From a checkpoint of a small mixture-of-experts model trained on Wikipedia: vocabulary 2048.
Below are experts of layer 7 (counted from 0) of a mixture-of-experts language model. Rows are named up (a neuron's input weights, with its number) and show model dimensions 0-255. Each number is 128 + 32 x the weight over its row's rms, rounded and kept within 0 to 255. Numbers have three digits each.
Before each expert's rows: "mostly gets" lists some tokens that are sent to it at least half of the time. This comes from a sample of Wikipedia text that the model never trained on.

# expert 74
mostly gets: " 18", " (18", " 19", " 17", " 28", " 13"
up0:119120114131140148090100140122128131124121107073148167076132166107178200141115136115104162156156092109148108160123101122086145116218126160136116169118097130121180189089148082135153098161155131131139136163118142118181182112169146114158144146169119113095136127147124144119155131152076107122094145117131175096108109120141089106151113151092149116087167151128185145180132125120130156208100100142181078138117122115120159056175118159156115175132229122132168113133069175187095154101163111096127087119146108122163107142164126086099160080123118098159142102119140162160034119061111119117137118146151187154119131062103063160082116159151160114096127107147119054117102060130094160105150160093100136100156090061164117115081075128069112164114087147165189100162167170123186124070140161

# expert 147
mostly gets: " 31", " Florida", " 29", " California", " 27", " York"
up0:114156110129141111136124183172138120158123110137112128120112127105129148105082146114101134114183086136169069127173129119106141139177103099127122134117091145119145101074154150163123134134145070169146102158105132171164176202109166100143140143127166093183154168143099207127170098124098081093124119079096148111103100126139085159132157140125095149102122188166162083088127158106113151127137090130215107087115177093134113091222145134158146143101147137193074150086096120092039144148141134152119100144111135125110106108134145165129135040113142149113101163118134132112070158097183107172112165114144160080077166087108121212054097142148119140108185147108102082138104077142094121135061144094126129087154150114102167151099093110118198124118116090227133108151128096196153152087119162

# expert 129
mostly gets: " Mc", " Sch", "Č", " Mont", " Smith", " Wal"
up0:084109111097081156074071113157162162108143087151074148121122175145178118145093103110124135123143120129126123107158107085098109125147135049111137131135070104082175083118148077173116119118162113135198123115108113117182145118083110190164105135149136120146131098157152180169096149136128134124083103120097132132149112101140126173193097139084156149151122202094203112112143125066127188120082112077142092147130147156156128060187072131139128136149136174151095129126098130126077189109145155127120095142134180056127122090135089080125167107183150145084165130075116110061088134150126103090124157108159173084138120131124086205096075159183093152097100129121100097132099108132066132117137129085128154141144107102111089111090101121096124150088109152178209114077210157143135118055103115

# expert 115
mostly gets: " base", " post", " Team", " 0", " Air", " football"
up0:103105138114137120173164133086142105190180126080142106150088134138117151073131141123100190091112071099142128170150126137143089095135056162135094110146122161096116115060180096102134172112140085120142176116088164113177184158166111219186146101153128102120123094130140106166126105102100113129139099167111154088103132095138120111108192125163073145149112161088122145140128093110127135169110097069156067089119149064062113062167150201171110145073109162172085107148120083128123210142173109153078150153090150146118141137120135096129099134117094100161152061121138125138129155115171099110123162108096144109108090091083095202139157157133139119123135127104070098121135068123089194131069082080156138082112133090102096153113117134124149174161114105159142166100146126159136202115079176

# expert 119
mostly gets: " 0", " medal", " goal", "±", " score", "–3"
up0:091109125092114122114124138098175098089114112157168160128057134104171140097088113135127182105162054115162181129115088071108127154215045104115109083132119142129124207076180099174128116141180142122087167155109115108193184111115145178136181135140160106170109093116136080142156130108142120043116137137047150054156121154132154158148152123124152151139186133155120121131149112105127124172139155091153137119137163161098136103143118148111122124107133134157090082064082160155131214162160087179105121131148121118082136106102098126085122096163112133147110115145078134065096112160125165112152133126127104127088122154088092150109126164134114151162129122143082095126176120118066148161117101115150114151167137070109114110087149147064136150157106149222213147101150155148167096061085118

# expert 96
mostly gets: " Ni", " Ke", " T", " Mount", " Mor", "Č"
up0:102123120076117137078174215157182122164143101150168182088122103116143148127139152109083119153158141129139146093149130119092074085164142098136127148142081138146087122097147130074150129154156059100161094148138146115113187188112128111076103108144109120131144105134132140128154069138147115194107143073076116145112131092138114169137167113115116139119185199123149146141140130120089140122176112099170043127178116069134097154243111185123123117130132119136110131114057117108120192174194155061114083134107145129146173132121078127146177067155129128108165113108137101090079185091156115129078173119104126143092132143114153164137123175167086168070123168170099101105082086103113136205131116082124142135130144104126122130203076143088151131142155099165125120099161106192095152081135142